{"num_hidden_layers": 10, "hidden_size": 160, "n_experts": 80, "experts_per_token": 4, "d_expert": 32, "d_shared_expert": 64, "hidden_act": "geglu", "moe_layers": [2, 3, 4, 5, 6, 7, 8, 9], "router_score": "softmax", "normalize_top_k": false, "routed_scale": 1.0, "balance_loss": 0.00342, "balance_bias": false, "router_z_loss": 0.0001, "init_std_router": 0.0212, "lr_router": 0.00217, "vocab_size": 1024, "norm": "rmsnorm", "norm_eps": 1e-06, "tie_word_embeddings": true, "optimizer": "soap_variant", "learning_rate": 0.00581, "beta1": 0.95, "beta2": 0.95, "max_grad_norm": 1.0, "batch_tokens": 65536, "max_seq_len": 1024, "train_tokens": 339600000, "max_steps": 5182, "dataset": "wikipedia_en"}
Below are experts of layer 2 (counted from 0) of a mixture-of-experts language model. Rows are named router (the router's row for the expert), gate (a neuron's input weights, with its number), up (a neuron's input weights, with its number) and show model dimensions 0-159. Each number is 50 + 12 x the weight over its row's rms, rounded and kept within 0 to 99.
Before each expert's rows: a language model's description of what the expert responds to. This comes from a sample of Wikipedia text that the model never trained on.

# expert 4
Description: Word pieces right after a capital letter starting proper names, in tables and credits, such as A-ll-en, D-ow-dell, Y-aw, H-old-ings.
router:43 49 42 60 52 55 47 47 54 50 40 56 53 53 41 42 57 42 60 46 44 45 77 43 53 51 47 45 38 55 63 47 57 50 62 51 55 70 72 67 60 34 63 61 52 67 44 56 37 37 57 49 43 66 44 61 58 52 36 59 30 62 74 38 32 52 28 33 55 46 40 58 48 44 32 49 70 66 39 68 43 58 62 53 71 40 53 55 41 36 43 70 66 52 44 72 47 50 47 61 72 37 80 44 59 57 63 60 87 60 55 51 50 48 65 54 37 55 53 59 60 34 59 37 64 70 65 55 40 58 48 64 60 70 55 52 48 34 76 42 50 64 39 58 49 43 38 60 53 46 52 42 39 39 78 50 31 47 80 32
gate6:47 38 69 44 67 42 22 45 37 39 35 67 55 36 32 48 52 37 37 39 59 43 46 32 26 50 48 25 52 51 52 64 54 61 45 67 43 47 54 47 64 56 38 45 70 39 50 67 61 51 53 54 64 59 56 42 64 53 49 54 45 49 44 47 30 41 68 52 72 56 38 52 45 34 53 21 54 37 44 63 42 56 53 46 96 43 41 55 42 42 46 40 55 63 39 55 61 57 42 45 51 55 59 49 43 56 44 53 66 52 51 65 42 58 53 36 49 54 62 81 41 48 39 53 60 34 71 62 46 49 59 83 49 66 57 43 61 29 66 50 49 41 49 39 38 18 41 48 61 47 61 48 52 52 51 43 69 51 63 23
up6:54 46 29 51 33 50 60 52 51 63 71 54 46 44 71 55 53 38 63 53 60 45 69 35 19 41 21 49 72 45 41 38 41 48 57 51 50 50 42 50 45 62 46 41 60 29 65 41 72 49 52 46 40 54 45 47 57 65 48 40 41 38 39 51 41 65 60 57 57 51 67 57 77 26 51 33 52 64 36 39 53 63 55 80 80 62 58 36 39 39 32 47 43 53 59 54 63 51 48 61 52 50 62 43 22 54 28 60 41 48 53 36 51 43 50 43 81 51 60 42 48 38 63 40 62 51 67 59 40 66 39 44 40 67 46 51 36 54 57 61 49 58 45 57 32 42 64 41 59 53 54 56 31 63 54 70 38 43 39 23
gate7:31 44 42 73 53 38 24 34 58 53 53 45 40 65 65 31 56 61 59 43 58 53 66 52 46 53 51 54 43 49 51 45 55 47 45 50 48 58 33 75 64 40 45 46 55 49 54 61 45 30 74 46 39 40 29 44 45 57 49 62 48 47 33 27 41 30 51 48 86 55 22 55 38 53 54 46 55 60 23 38 42 59 67 59 50 53 39 63 46 38 64 54 73 42 57 51 56 38 55 32 54 57 65 21 36 43 36 61 28 57 58 43 36 67 55 43 50 46 56 66 59 67 42 49 61 40 71 56 68 68 54 37 55 49 59 40 49 42 41 42 75 64 43 55 46 48 40 36 58 63 71 63 58 64 59 67 49 47 61 37
up7:55 64 50 36 48 50 67 64 50 35 74 39 51 47 34 78 35 36 33 51 46 67 30 44 54 45 45 48 54 47 66 63 28 42 52 53 41 49 65 45 52 48 55 62 42 60 45 19 66 53 31 45 56 36 52 51 39 46 61 31 37 48 54 57 62 48 57 56 37 31 76 67 58 42 35 61 54 48 66 72 44 38 37 38 68 55 37 55 45 77 32 50 21 55 38 39 56 57 44 56 42 33 57 69 49 65 64 60 63 43 65 57 67 51 36 58 63 26 33 30 29 34 68 53 36 58 36 41 27 45 48 60 40 46 58 32 53 62 53 60 55 45 52 58 32 45 63 45 50 57 37 44 56 48 41 60 44 49 53 45
gate8:44 36 57 49 37 58 38 56 47 39 60 27 60 81 50 65 46 53 49 36 50 43 52 34 35 31 41 60 51 62 47 43 49 46 45 27 62 44 71 61 37 35 52 41 46 43 65 53 53 48 54 33 51 39 50 56 58 44 48 48 39 30 38 32 54 49 42 49 45 28 54 62 58 50 26 28 81 32 28 47 40 64 80 59 42 46 41 53 39 44 62 53 45 52 44 53 53 60 59 43 45 31 61 39 50 54 20 51 46 38 54 42 28 54 51 44 39 37 37 40 58 70 38 19 53 55 44 45 36 70 42 67 44 36 55 38 66 35 48 62 69 50 52 62 44 65 35 82 51 40 64 42 36 62 40 47 47 41 44 52
up8:41 48 51 47 48 57 41 53 58 54 45 37 53 37 57 62 33 60 43 45 42 51 66 49 44 38 52 36 79 49 63 68 54 48 45 69 36 45 51 30 45 49 44 51 52 32 75 50 49 46 58 31 42 47 54 57 53 59 40 59 55 38 52 51 70 61 59 17 60 39 65 34 34 59 37 38 44 51 71 47 61 35 57 56 60 49 62 61 52 23 41 39 52 77 78 37 60 62 43 48 56 67 67 40 40 80 44 34 41 47 58 73 47 36 52 50 57 46 50 58 40 36 61 38 38 44 29 54 47 61 56 53 33 44 66 47 48 50 39 66 48 52 46 48 60 56 49 62 54 46 80 57 53 10 58 44 75 60 52 33
gate9:63 36 57 57 56 42 49 61 50 53 47 49 36 54 30 59 45 50 45 40 48 51 76 41 35 62 50 34 39 69 44 53 58 48 22 48 56 54 57 59 30 30 69 47 58 35 41 55 51 57 34 50 65 37 44 68 77 69 49 49 42 85 44 55 47 51 56 42 58 63 70 53 49 56 60 35 44 53 42 62 31 41 59 44 58 51 51 50 67 64 48 70 65 55 47 61 35 44 41 46 52 56 25 27 67 51 53 54 32 43 50 50 52 60 59 62 59 46 26 70 43 22 45 33 57 55 54 54 51 53 32 60 54 62 60 28 54 64 74 50 51 38 66 49 69 30 48 35 59 30 52 42 44 44 42 65 45 58 58 20
up9:56 39 57 59 64 31 48 89 62 51 42 38 49 48 35 58 39 58 62 67 48 44 52 41 54 75 58 45 71 47 51 48 58 63 44 38 75 49 44 60 50 50 43 50 42 46 55 35 33 43 36 46 69 46 42 44 57 56 47 41 54 55 57 72 61 54 57 34 35 40 36 52 52 54 44 39 48 45 49 64 29 41 62 45 55 44 57 50 57 56 57 36 42 59 37 67 43 63 42 45 46 44 47 46 73 65 61 35 27 60 57 48 38 60 67 63 55 32 40 37 37 54 49 36 57 66 81 54 52 37 17 47 33 74 48 37 31 59 40 35 56 53 53 51 66 25 57 51 38 57 61 45 27 37 39 59 41 24 56 33